From a checkpoint of a small mixture-of-experts model trained on Wikipedia: 160 SwiGLU neurons an expert, a softmax router.
Below are experts of layer 6 (counted from 0) of a mixture-of-experts language model. Rows are named router (the router's row for the expert), gate (a neuron's input weights, with its number), up (a neuron's input weights, with its number) and show model dimensions 384-511. Each number is 200 + 40 x the weight over its row's rms, rounded and kept within 0 to 999.
After each expert's rows: "gets" lists some tokens that make up at least twice as much of what it gets as of all text. This comes from a sample of Wikipedia text that the model never trained on. Tokens count by the router's weight.

# expert 13
router,169,202,264,189,175,264,208,232,135,178,164,218,257,216,278,203,189,203,193,231,193,151,166,258,245,181,168,229,177,201,173,165,205,201,160,223,195,236,242,199,230,176,280,204,209,232,145,266,173,220,159,220,168,169,141,126,211,209,200,183,217,227,105,210,121,155,197,134,235,203,178,234,280,222,256,165,155,229,128,229,231,267,197,160,249,209,153,194,210,196,162,254,213,177,149,244,274,257,174,132,210,208,153,173,161,189,197,210,193,196,209,246,153,160,183,225,140,225,159,213,194,133,102,188,197,186,216,186
gate0,149,143,241,142,222,189,190,164,137,209,118,204,243,248,224,227,189,196,227,209,186,202,168,176,246,239,181,155,262,187,157,191,225,144,163,178,185,232,135,200,202,276,230,134,227,185,203,247,201,236,216,240,225,147,239,143,236,193,188,224,180,161,152,239,143,138,193,249,253,216,214,185,237,169,144,213,181,211,221,182,201,160,239,186,204,208,201,237,188,210,174,217,215,185,190,212,158,268,193,163,199,161,179,186,201,241,237,161,230,221,204,211,197,144,266,245,270,252,183,165,253,219,131,183,150,205,149,241
up0,240,224,198,187,161,212,175,170,180,244,182,207,259,198,219,148,141,155,151,154,246,155,195,194,207,191,195,131,231,119,197,188,143,174,223,241,209,168,219,192,193,214,210,155,228,226,162,226,209,225,192,142,172,209,213,105,203,201,189,135,210,194,218,219,179,245,203,270,247,209,194,198,156,217,203,243,194,204,168,256,229,171,154,283,181,239,167,227,180,217,212,199,189,203,232,214,266,108,271,131,154,207,260,143,241,253,209,137,88,146,159,198,182,143,136,223,243,323,214,211,188,217,153,251,192,202,263,145
gate1,193,172,174,229,272,129,167,229,213,214,238,166,228,152,143,187,191,219,241,225,239,196,248,235,187,216,215,216,190,261,158,205,228,251,210,194,191,219,220,209,162,274,225,167,222,202,271,299,169,141,153,164,199,231,209,156,205,152,122,200,220,242,196,150,192,208,193,185,223,235,213,212,279,279,252,300,200,258,153,171,242,240,223,179,149,138,221,139,235,156,189,175,173,222,210,189,236,185,127,240,237,202,179,225,254,154,207,210,199,167,210,252,258,256,212,166,169,255,252,235,211,173,264,222,166,267,221,207
up1,213,147,151,238,233,197,230,228,182,197,178,197,233,140,212,224,204,181,246,187,205,163,224,221,236,248,177,198,163,247,242,191,144,202,160,232,179,233,155,184,183,214,215,238,201,174,213,232,221,155,179,173,174,231,128,249,179,166,171,245,182,259,231,241,157,197,268,200,219,153,256,193,223,216,279,240,208,195,177,175,182,183,191,193,178,222,248,243,259,181,204,197,232,203,203,149,234,223,255,184,245,155,229,253,201,211,181,132,143,179,215,186,237,196,247,271,261,213,97,131,127,164,173,213,243,171,232,136
gets: "-", "\n", " \"", "–", "/", "—"

# expert 7
router,187,194,240,228,250,211,179,236,160,192,266,199,274,198,247,175,224,134,228,227,201,204,174,242,279,184,178,218,190,152,246,186,231,162,211,241,230,190,232,229,212,124,240,262,250,158,154,267,163,168,180,251,155,236,169,214,130,255,175,188,181,220,160,183,170,158,228,202,236,189,168,234,211,242,227,211,146,224,132,231,146,227,265,160,255,164,180,214,197,184,159,251,213,151,177,270,206,259,169,166,241,198,136,167,162,199,223,132,198,178,230,224,125,168,193,108,218,138,237,215,99,184,181,258,251,167,209,181
gate0,238,178,175,173,215,243,175,232,243,221,229,156,110,204,148,207,180,200,206,234,197,182,216,208,205,141,192,165,223,205,206,161,188,201,200,176,262,211,253,171,217,267,214,321,239,267,136,139,183,181,143,176,217,251,216,255,172,220,232,199,173,160,194,230,209,168,138,197,182,237,217,191,163,179,191,197,224,204,213,263,250,276,147,254,205,230,197,184,125,158,299,168,177,212,207,171,238,149,187,185,189,244,236,296,125,271,187,307,188,216,234,181,214,130,146,284,155,259,223,245,180,211,172,172,201,213,223,197
up0,82,212,250,183,277,235,209,211,183,141,192,168,210,219,171,127,159,114,208,199,249,199,202,304,202,228,194,209,197,161,217,216,179,198,151,179,164,210,191,162,161,180,176,128,183,259,238,205,285,239,191,210,201,287,237,245,149,204,259,208,132,200,187,218,120,241,180,234,185,177,210,178,192,167,150,193,211,231,213,215,126,215,184,154,188,210,175,226,209,111,110,210,159,203,258,140,183,194,215,200,229,177,242,201,169,165,186,182,196,204,216,172,196,248,226,215,172,152,196,203,201,172,176,160,227,189,197,180
gate1,219,240,215,165,222,164,235,235,241,134,218,213,229,238,190,180,289,205,250,153,170,230,230,212,204,186,214,249,250,171,184,149,218,178,250,281,253,214,217,231,185,210,224,173,242,216,308,263,190,161,188,87,226,308,220,227,176,228,156,239,209,212,192,191,202,189,213,202,221,201,204,237,245,183,130,177,116,205,232,246,247,219,204,219,212,249,252,196,186,158,135,246,258,296,132,200,219,177,156,169,215,206,263,237,295,245,173,238,223,238,204,143,179,195,239,216,168,259,174,205,187,259,138,222,195,188,241,180
up1,179,208,183,237,186,234,219,167,208,200,210,221,181,246,220,168,195,172,80,253,243,173,210,160,188,206,200,152,127,200,190,252,246,211,203,209,239,248,220,220,203,191,198,168,218,207,179,248,235,179,214,197,160,116,174,232,295,161,267,214,167,240,253,137,216,249,156,206,130,236,272,217,216,177,218,265,237,177,230,210,147,182,165,193,182,158,178,249,186,178,173,145,181,206,204,291,191,265,220,158,130,223,170,188,157,131,180,202,190,156,272,216,235,223,152,261,209,164,166,186,201,216,198,217,255,184,259,217
gets: " 1", " 2", " 3", " 4", " 0", " 5"

# expert 19
router,224,168,291,185,205,196,219,255,194,175,243,209,237,203,205,230,145,183,238,244,216,208,232,174,242,174,190,287,245,228,176,135,245,204,238,196,212,226,203,200,260,173,186,231,238,159,161,170,189,160,87,194,230,271,214,213,118,213,192,185,155,219,161,214,169,166,181,186,263,146,166,275,162,267,214,129,171,228,155,261,164,173,210,160,246,245,149,197,177,143,178,230,260,160,144,197,247,207,156,204,164,214,231,178,132,241,240,189,148,267,183,193,260,178,139,241,213,225,194,321,145,193,156,170,226,181,234,255
gate0,201,167,274,226,195,245,190,212,234,156,162,203,208,171,240,210,172,169,200,298,205,210,179,203,113,197,257,227,225,193,220,231,235,154,197,200,145,203,224,188,200,265,215,138,163,249,250,195,223,265,193,227,208,192,222,208,175,204,257,172,162,205,134,196,205,181,244,278,215,230,118,205,123,182,197,178,191,203,176,158,111,155,172,248,190,266,260,210,210,130,185,190,248,159,162,276,153,142,122,192,164,244,148,205,195,194,129,180,185,200,229,190,223,197,173,196,184,174,172,169,191,174,169,219,232,227,152,184
up0,172,212,146,163,164,207,178,141,189,217,220,215,223,193,196,187,242,193,165,240,162,199,248,178,178,216,283,253,148,195,243,196,214,246,157,161,191,170,257,101,178,178,205,222,173,296,169,273,239,207,286,213,261,234,264,197,169,160,269,175,205,164,195,176,238,288,229,231,168,240,221,192,196,244,244,236,229,241,255,207,201,221,190,212,123,147,248,134,170,198,150,215,181,207,184,153,172,192,228,172,215,236,194,237,238,182,223,215,252,207,252,166,230,165,202,179,228,232,188,200,144,251,198,171,194,174,253,200
gate1,221,190,216,205,215,153,157,127,213,157,133,207,203,194,178,244,167,254,197,159,129,161,145,221,217,259,177,119,138,208,227,180,207,184,173,223,182,200,216,176,239,177,181,179,182,186,186,220,238,164,181,125,192,221,210,165,166,165,170,238,196,222,210,189,159,225,167,233,249,242,204,198,183,173,169,192,173,179,141,205,183,174,217,184,192,201,183,199,200,227,134,171,167,174,127,223,154,248,198,199,245,258,254,201,151,203,253,232,152,210,207,161,180,206,190,204,228,175,141,133,215,278,206,274,158,214,219,152
up1,171,202,195,257,172,240,165,178,154,258,205,217,228,256,138,238,185,195,210,187,229,200,226,169,234,160,249,213,143,205,187,240,191,254,228,181,223,216,205,125,168,233,242,220,207,208,155,218,171,215,124,255,164,267,237,256,215,195,254,104,223,211,156,208,169,181,215,218,154,141,173,238,199,119,95,177,214,207,183,205,200,240,227,206,149,161,238,189,215,218,218,141,203,196,195,109,250,262,161,185,183,185,207,156,189,181,185,190,243,235,189,248,231,234,207,151,165,269,159,111,147,199,233,227,190,244,166,268
gets: "e", "er", "in", "en", "el", "on"

# expert 4
router,175,204,247,255,218,176,179,191,195,181,218,223,256,148,268,243,211,193,191,174,220,234,234,234,320,124,177,240,134,142,139,247,227,214,223,287,164,227,231,240,200,250,245,142,204,215,131,215,161,196,166,159,198,216,167,214,176,220,211,147,279,206,207,206,191,211,253,233,239,123,208,225,247,230,177,136,143,240,120,197,192,267,271,114,212,190,163,239,254,173,150,195,209,158,177,224,173,191,194,204,259,222,152,157,146,191,181,92,209,174,148,251,207,164,216,197,143,163,223,207,182,187,207,210,181,223,199,274
gate0,238,166,281,173,109,120,251,145,208,235,233,210,232,129,221,178,171,164,183,249,229,204,216,209,198,175,172,199,180,262,178,255,155,178,266,271,165,194,185,175,168,199,201,140,301,144,170,195,227,188,205,223,195,158,212,236,218,253,210,151,236,164,198,241,241,191,217,144,180,194,211,240,197,194,106,172,150,210,198,165,225,214,174,196,186,192,188,202,199,191,274,179,256,249,218,246,260,199,171,243,264,234,163,188,109,187,191,202,206,205,182,199,163,155,193,248,177,220,209,123,210,254,147,213,247,208,147,177
up0,164,214,113,132,207,242,221,182,195,195,190,172,241,200,166,170,217,230,206,178,213,194,236,249,260,136,182,253,263,180,198,119,223,230,151,195,193,226,225,263,224,254,268,226,168,216,143,219,223,160,196,216,220,233,206,120,247,277,186,244,214,239,238,187,150,146,170,191,177,197,189,172,154,186,214,254,210,162,219,261,206,207,274,175,164,243,220,190,165,226,162,195,74,182,209,178,184,191,138,166,164,150,158,259,198,220,234,160,209,167,178,243,170,190,220,316,201,98,244,258,156,205,183,174,183,210,251,204
gate1,139,254,150,168,227,237,209,259,228,151,257,150,212,172,187,144,188,270,118,195,125,150,204,214,163,220,140,242,276,177,141,138,207,314,176,153,224,180,219,243,198,247,184,200,192,217,185,177,269,199,216,250,134,164,216,203,104,289,146,182,116,122,186,187,219,183,213,227,183,130,212,201,243,161,216,159,246,267,155,260,273,65,200,184,157,199,189,234,268,135,288,204,203,151,228,209,219,205,195,291,274,223,211,226,225,202,266,234,199,214,100,193,209,227,165,221,146,215,183,257,122,177,274,188,160,208,173,213
up1,296,223,222,174,123,165,108,219,260,171,147,179,158,219,257,162,193,161,279,239,186,222,147,260,129,221,169,133,176,123,214,223,194,201,221,167,184,184,202,136,241,210,154,236,238,244,142,195,158,214,192,204,219,205,251,253,188,182,264,175,252,258,167,248,202,266,214,195,250,189,206,234,180,193,200,192,136,99,252,239,166,231,260,144,197,257,166,255,226,212,179,217,197,189,212,186,255,185,243,159,239,250,175,180,178,206,158,217,180,212,230,241,158,138,215,203,273,240,209,183,204,218,158,180,242,157,280,175
gets: " the", " The", "The", " by", "the", " northern"

# expert 27
router,206,203,228,273,227,203,223,234,181,195,174,222,267,154,231,151,129,148,197,190,180,191,206,226,264,157,116,244,140,167,162,217,158,221,272,249,216,230,253,276,106,227,230,148,206,195,164,207,183,162,176,234,199,267,161,178,201,228,176,199,230,303,182,178,230,165,209,246,221,142,217,187,216,251,282,206,216,266,236,173,222,257,256,175,210,211,199,179,127,130,190,239,209,169,164,233,221,263,144,136,237,133,203,100,130,187,132,248,164,195,254,223,132,204,235,191,175,98,231,177,214,138,193,175,190,196,267,178
gate0,245,222,181,201,246,221,236,240,245,165,183,162,188,180,252,273,220,151,189,224,225,185,227,233,216,176,247,260,217,218,147,212,161,199,219,163,141,169,201,235,186,245,158,124,209,261,235,202,185,201,147,123,226,258,197,156,214,173,218,190,201,223,200,298,191,239,155,208,208,181,202,236,240,115,159,139,158,201,284,149,183,183,184,291,221,167,222,258,169,193,138,85,174,211,250,203,261,157,89,154,245,179,258,213,204,193,168,200,169,170,186,220,188,192,192,214,242,209,180,233,288,239,154,191,222,265,278,185
up0,243,165,253,197,269,256,228,148,236,181,232,220,164,138,246,223,158,154,179,272,189,173,210,218,202,221,233,233,195,157,172,239,240,215,221,172,213,153,234,140,239,203,167,94,261,154,247,154,177,178,218,263,222,126,150,87,148,167,129,232,245,209,179,200,265,238,180,249,185,214,195,244,217,127,252,205,139,202,210,227,227,187,146,235,216,156,186,257,223,196,152,194,213,228,183,216,184,208,131,115,202,221,256,124,196,259,207,165,222,177,195,235,150,227,230,281,173,175,166,198,232,269,160,181,213,170,289,168
gate1,286,239,165,208,213,206,220,267,249,166,208,200,126,220,184,194,192,236,104,145,155,205,189,238,167,156,129,261,208,178,125,243,227,222,163,158,163,201,169,240,250,143,230,160,224,158,168,179,218,236,213,231,177,194,261,188,172,193,230,138,196,175,166,185,229,160,181,195,192,166,125,217,249,262,165,211,153,228,206,165,283,186,117,273,206,150,223,183,203,209,219,276,192,184,102,271,205,194,160,163,224,214,243,232,254,189,219,193,150,202,158,175,143,181,173,249,155,160,155,149,235,226,161,138,225,139,186,146
up1,184,132,234,139,216,186,205,251,170,194,222,240,260,196,219,158,186,150,213,255,251,154,173,154,200,181,316,161,187,229,239,229,174,181,199,207,167,242,231,185,163,205,205,174,257,186,216,146,182,186,209,164,215,209,181,181,200,218,175,287,207,189,152,156,182,257,210,204,186,189,286,190,151,150,235,164,256,212,274,233,139,194,238,190,178,293,258,228,221,269,181,94,214,208,255,200,199,226,234,211,189,173,153,248,108,220,183,202,233,275,239,218,239,184,234,132,207,289,233,202,214,189,231,255,177,306,180,211
gets: "-", "|", ":", " •", " Born", " Country"

# expert 5
router,149,186,207,174,206,279,187,195,236,181,198,215,228,193,271,192,182,172,243,238,193,209,139,196,228,155,157,224,201,163,187,186,199,215,141,222,193,155,215,216,200,214,211,205,232,255,176,236,104,195,117,200,119,150,118,188,174,246,184,185,259,212,98,248,164,149,252,202,266,192,183,198,219,240,229,168,195,222,124,233,176,258,228,159,206,223,145,238,200,188,165,234,168,179,181,229,237,324,222,143,273,197,168,165,188,234,265,175,179,188,190,265,148,148,238,203,150,227,174,215,141,140,163,216,191,213,201,218
gate0,237,201,228,198,210,144,173,216,183,225,240,279,161,221,261,185,180,185,97,178,190,155,254,224,238,281,215,186,189,176,221,256,218,255,161,128,243,193,168,168,200,176,150,181,205,215,198,246,121,214,184,201,244,212,172,163,142,218,219,221,125,190,226,128,219,134,195,236,229,226,194,218,215,199,210,217,196,316,194,90,196,248,142,210,283,190,231,184,191,127,184,259,257,225,143,234,145,229,201,167,169,232,279,202,141,221,246,166,148,191,194,182,244,106,313,198,196,253,227,240,138,197,199,208,189,199,178,111
up0,166,212,175,227,172,173,203,159,174,152,216,157,261,190,166,189,212,218,215,176,204,200,210,137,215,167,195,193,202,149,154,144,201,179,138,177,230,238,219,242,145,185,211,198,247,140,241,232,221,203,167,224,195,197,192,207,273,136,228,205,211,198,241,214,277,301,255,202,181,200,234,188,164,246,233,205,205,136,209,253,200,209,218,195,181,162,238,244,204,235,261,210,185,195,235,186,188,170,190,166,197,122,154,226,236,257,236,196,222,268,184,190,133,304,71,211,207,201,190,173,277,172,194,174,274,209,246,234
gate1,204,180,150,161,228,219,156,188,226,254,202,94,248,206,198,160,244,238,242,174,202,212,176,164,192,264,198,165,172,175,267,209,214,227,196,147,331,200,195,135,202,196,199,205,216,206,178,278,117,187,215,232,197,257,164,183,162,176,265,165,177,199,251,108,178,223,162,242,170,194,186,164,147,266,179,221,182,312,182,227,206,240,173,220,211,291,190,218,234,209,224,204,281,191,233,235,229,262,188,192,185,173,230,220,237,209,183,245,178,186,227,168,223,243,173,250,158,185,144,250,173,241,184,220,236,270,240,195
up1,185,191,214,253,232,260,160,180,179,217,180,217,128,224,112,257,134,127,182,233,227,222,268,189,188,152,183,223,138,156,298,206,130,193,262,247,159,225,225,282,134,275,163,214,217,232,221,209,184,217,163,175,226,167,214,145,187,233,249,193,158,198,172,141,237,259,209,215,279,108,174,202,234,170,206,252,242,191,183,204,210,203,159,259,151,230,258,143,186,232,231,212,211,212,182,115,192,221,231,209,228,241,186,176,192,169,193,191,156,204,209,160,171,214,210,113,165,132,233,242,211,188,178,192,179,195,259,212
gets: " ", " He", " she", " he", " She", "}"

# expert 29
router,184,192,184,269,170,189,187,197,192,183,189,188,286,194,302,171,208,208,188,217,156,261,257,257,218,116,171,239,133,142,125,217,257,147,204,249,163,201,265,132,172,186,241,247,243,166,148,189,140,168,161,173,130,217,202,290,169,188,204,156,242,275,215,190,141,238,257,252,157,148,166,243,244,183,229,201,203,230,213,199,248,251,224,131,228,238,192,196,229,135,175,287,291,190,164,227,205,207,129,175,253,197,160,176,162,287,248,174,164,198,200,254,166,159,150,178,221,129,238,222,153,151,227,251,153,206,206,217
gate0,275,211,168,170,229,170,233,135,204,253,178,163,196,258,252,219,268,197,268,264,175,199,131,245,206,147,131,192,144,140,228,199,202,267,214,233,210,188,213,208,187,234,208,172,239,209,166,144,91,165,216,218,188,194,175,186,162,205,172,119,207,236,252,215,139,233,205,157,192,232,165,214,209,220,219,166,181,206,151,199,245,191,154,224,210,216,257,212,164,128,207,241,177,220,209,199,160,226,217,194,219,229,158,174,230,173,236,165,215,230,192,266,263,222,181,238,281,226,216,187,195,228,207,236,262,216,183,261
up0,175,163,199,170,236,218,248,234,237,174,223,222,141,240,150,177,214,184,171,142,164,178,183,155,158,238,160,214,230,296,228,286,186,136,208,154,142,179,196,167,219,192,221,241,194,215,225,184,251,181,222,184,146,182,150,186,236,217,244,309,199,214,238,185,215,137,204,179,177,198,202,233,190,169,207,191,220,182,248,156,156,155,198,173,235,179,156,192,285,259,180,182,214,170,207,185,213,217,168,182,162,214,215,168,148,248,155,273,174,166,156,151,155,245,210,179,125,193,227,194,154,216,197,144,164,199,211,266
gate1,244,213,178,243,256,220,177,192,247,129,195,183,271,259,202,204,230,174,247,242,221,199,133,178,259,210,214,160,181,186,200,204,253,217,190,217,278,220,203,216,193,218,213,184,149,233,167,208,256,234,214,192,228,208,276,162,223,186,113,203,158,231,257,183,162,212,183,215,209,170,206,154,112,292,166,276,107,170,221,147,225,151,234,214,161,244,212,160,239,148,145,206,167,239,194,248,186,163,169,181,208,195,169,165,274,127,248,198,189,202,190,280,145,189,145,151,206,283,262,128,119,266,291,163,161,123,122,184
up1,134,136,244,137,156,245,218,189,184,268,241,249,171,151,156,275,219,194,211,186,106,186,214,222,183,170,156,174,218,187,154,248,208,244,152,184,219,220,208,137,221,154,183,277,139,150,298,157,168,131,204,186,160,197,137,227,113,210,258,224,167,227,179,189,168,249,189,267,194,260,151,206,225,120,159,229,211,181,167,205,221,231,270,191,187,159,196,185,110,204,281,193,222,228,188,228,224,179,148,184,190,120,204,190,213,298,152,211,193,228,185,172,258,227,180,201,236,192,165,234,233,116,142,177,263,298,195,175
gets: "\n", " information", " career", "Personal", "Career", " classification"

# expert 2
router,172,247,196,171,213,301,170,246,111,215,206,188,208,125,240,165,203,182,231,272,219,234,205,165,198,220,205,173,225,184,172,183,231,162,150,258,188,159,220,184,182,193,260,200,249,222,135,253,182,223,160,161,222,215,170,190,171,211,193,152,251,215,116,210,204,224,266,222,185,114,117,234,182,273,213,136,163,227,126,211,139,219,212,180,232,245,197,253,254,193,192,207,236,153,222,202,251,183,161,130,226,189,203,147,143,236,256,186,155,162,171,194,191,179,167,210,162,223,234,225,165,167,162,238,186,221,183,296
gate0,201,238,130,245,198,252,186,302,198,266,191,255,221,182,206,219,202,193,237,185,246,177,187,189,213,192,187,226,217,199,207,242,241,230,86,190,293,218,210,218,203,105,196,223,253,205,279,258,165,189,159,197,131,145,250,150,211,247,137,154,227,163,216,182,270,167,173,229,155,165,249,154,196,208,158,227,238,218,160,126,291,162,196,223,258,185,154,231,246,198,173,195,211,161,184,185,129,106,153,166,232,168,188,192,213,221,166,255,245,176,240,163,243,233,236,240,202,202,119,205,136,152,241,199,151,271,225,220
up0,176,185,153,163,231,243,185,167,182,201,248,227,193,281,220,186,180,225,287,229,240,205,229,115,184,187,222,225,161,167,159,271,175,230,189,288,152,153,194,163,163,255,181,232,177,232,163,140,201,166,223,208,178,223,173,230,164,198,221,219,146,218,323,213,165,213,231,173,129,183,197,192,133,231,267,199,180,280,200,213,214,231,109,212,175,184,214,234,159,166,214,231,198,189,225,135,224,195,189,243,161,172,179,182,169,207,236,202,235,158,243,303,236,245,195,179,239,150,142,225,261,262,199,189,189,253,190,253
gate1,137,244,178,220,146,208,267,278,205,169,163,272,181,246,151,234,311,178,165,257,198,188,214,122,183,238,277,196,192,217,238,246,225,220,238,170,166,163,202,216,224,134,137,201,119,259,190,189,230,145,168,154,117,146,197,173,206,232,232,225,187,197,260,215,219,242,161,242,124,139,265,145,127,200,240,198,207,258,234,254,162,250,222,199,213,249,234,226,186,127,221,177,225,207,174,232,173,162,287,174,211,223,225,176,211,211,218,152,174,211,254,199,171,187,188,317,154,173,194,157,261,150,177,180,223,181,247,173
up1,269,277,266,203,247,183,187,128,250,158,209,213,177,288,300,185,248,213,206,143,229,223,181,217,254,161,177,228,241,178,148,172,226,214,244,135,219,232,227,231,208,170,208,225,138,205,177,217,248,270,250,164,196,243,204,171,251,260,272,176,257,161,231,131,217,182,202,167,187,310,301,163,258,179,151,179,143,150,136,241,207,223,194,179,169,198,207,135,152,249,177,179,243,218,210,198,210,256,185,182,230,240,160,201,168,244,167,232,248,178,132,179,181,130,208,196,173,175,227,165,201,203,249,160,239,195,176,217
gets: ".", "==", "===", ").", " (", "\"."

# expert 0
router,194,253,206,222,228,214,161,281,136,206,242,199,252,173,202,261,181,158,239,195,197,218,238,236,242,167,170,252,222,179,140,188,222,211,228,215,195,197,202,212,206,171,216,147,207,186,231,222,173,139,106,217,154,253,142,213,123,156,233,192,248,220,166,194,157,171,214,180,254,148,162,167,245,238,304,234,136,218,120,214,136,251,235,201,214,215,153,245,207,113,126,272,281,229,224,201,273,262,140,145,243,254,148,176,145,247,195,194,157,199,134,242,187,184,192,238,199,117,191,185,189,192,157,305,183,269,239,219
gate0,202,197,158,214,157,103,194,167,290,158,232,222,223,256,235,241,192,194,189,274,249,202,96,156,184,95,179,206,270,182,152,206,236,210,106,186,264,233,160,210,214,187,222,235,195,211,235,205,131,101,169,168,251,202,226,184,218,186,170,160,198,166,243,166,113,213,189,239,209,143,224,204,123,225,224,167,204,178,263,225,187,232,258,215,245,174,253,171,195,173,169,224,192,87,140,243,251,166,223,210,189,188,185,106,180,177,226,202,161,174,282,177,181,195,192,222,182,236,226,176,300,207,200,264,193,210,164,251
up0,188,206,218,126,200,228,154,181,191,199,195,191,226,154,190,163,259,181,200,171,197,260,184,176,162,197,183,208,211,159,178,217,215,176,257,150,221,171,178,239,165,168,199,220,216,165,143,130,174,229,202,173,71,301,228,195,183,189,158,294,175,307,135,162,174,190,191,242,177,151,205,129,187,179,213,203,243,194,164,260,207,213,126,203,164,195,160,176,201,182,224,270,227,270,298,176,172,205,192,176,209,183,198,229,235,136,210,173,217,253,233,134,169,200,152,219,225,208,241,185,132,184,230,178,263,236,200,193
gate1,180,183,227,209,165,186,266,182,219,190,185,153,305,210,180,242,211,209,218,239,195,100,207,160,188,210,215,224,176,131,180,179,179,202,158,149,192,292,232,210,225,167,154,117,206,190,227,278,236,168,127,171,229,86,214,262,184,228,148,186,255,154,160,206,129,184,295,200,233,250,141,198,111,158,246,241,258,175,203,187,175,261,200,191,137,240,172,214,200,204,223,133,243,242,134,171,202,258,216,104,180,152,240,143,209,158,185,201,165,211,193,223,216,226,185,141,202,233,229,241,163,148,213,114,239,155,180,165
up1,201,249,180,260,151,201,174,191,150,248,186,269,146,203,238,186,178,191,220,175,263,165,232,212,190,197,192,188,175,182,203,216,248,238,234,173,158,155,133,215,186,219,135,306,148,209,258,210,178,128,211,172,205,223,240,192,229,195,285,222,179,227,184,232,225,187,211,230,135,106,296,203,177,231,276,202,218,186,192,256,256,186,187,170,221,209,218,213,129,154,157,193,205,158,295,219,216,150,227,252,203,211,164,163,179,203,211,165,188,149,189,186,152,177,145,224,231,206,224,211,194,217,265,238,195,280,191,175
gets: " /", "N", " —", " (0)", "E", "W"

# expert 10
router,124,165,202,194,238,235,194,251,145,157,202,291,201,179,257,221,222,202,201,199,147,208,196,250,243,206,188,203,208,144,172,163,189,239,140,203,181,204,240,203,223,193,208,222,277,217,200,305,135,148,154,187,192,214,179,261,203,199,206,196,229,221,91,252,187,187,188,236,279,181,220,189,240,251,281,168,122,192,171,239,128,206,155,204,213,177,192,258,238,192,198,205,154,174,182,195,231,300,165,214,230,244,145,187,217,242,172,149,209,179,182,197,174,171,177,194,186,201,251,221,163,134,122,176,207,149,190,235
gate0,177,214,199,240,124,144,218,244,219,237,213,142,252,110,164,232,145,272,186,241,195,203,216,151,241,197,260,220,351,281,230,230,226,232,209,231,218,285,168,174,266,148,214,213,201,211,183,142,104,181,227,206,232,210,221,192,189,228,122,170,173,185,104,159,211,137,232,168,218,170,163,226,217,238,170,171,236,159,199,185,204,219,171,185,200,185,224,195,154,232,168,139,209,283,212,202,266,248,170,158,205,222,225,198,158,196,225,271,230,185,247,227,226,189,222,161,235,257,127,189,193,178,269,311,250,178,209,149
up0,188,202,163,202,208,164,150,157,216,248,134,263,203,236,196,260,189,170,263,139,162,242,210,241,214,149,187,160,203,239,159,194,172,193,141,162,163,159,224,168,189,171,213,152,124,157,171,238,215,231,229,201,182,221,217,175,219,228,215,215,185,208,228,205,220,217,204,182,130,240,204,203,176,171,185,217,228,132,205,204,191,204,304,250,167,207,182,201,153,199,299,239,210,197,84,241,121,184,192,182,212,209,167,211,230,200,225,144,188,218,176,195,233,231,172,291,157,118,223,169,211,303,158,216,130,266,97,202
gate1,138,242,134,148,237,170,261,188,192,232,219,205,210,220,187,214,203,238,153,206,233,251,206,203,172,271,197,247,233,164,161,185,215,219,248,176,199,210,240,265,236,153,215,208,211,200,217,162,159,271,203,190,267,175,202,221,207,108,206,179,195,194,205,172,165,171,272,162,46,187,178,191,155,247,183,171,214,109,188,310,185,182,188,198,261,152,237,150,237,210,247,207,242,274,180,205,184,239,258,204,259,130,186,261,214,184,244,217,171,180,221,230,188,204,241,196,242,190,130,209,211,182,181,172,162,275,188,177
up1,150,201,189,138,275,207,150,164,222,212,199,180,238,176,191,261,242,178,172,222,156,158,150,168,157,153,209,213,102,96,167,144,147,270,219,231,157,220,174,242,170,138,129,153,221,162,261,176,177,208,182,246,199,239,213,208,176,184,210,281,218,201,183,191,206,174,232,115,140,249,205,245,184,253,196,167,217,88,226,182,206,197,176,207,216,112,150,152,218,195,172,215,276,278,198,199,201,224,224,155,212,185,162,239,201,195,198,223,166,260,200,216,240,174,187,210,154,171,196,195,229,248,259,206,256,271,171,177
gets: ",", " and", "),", " &", " or", " but"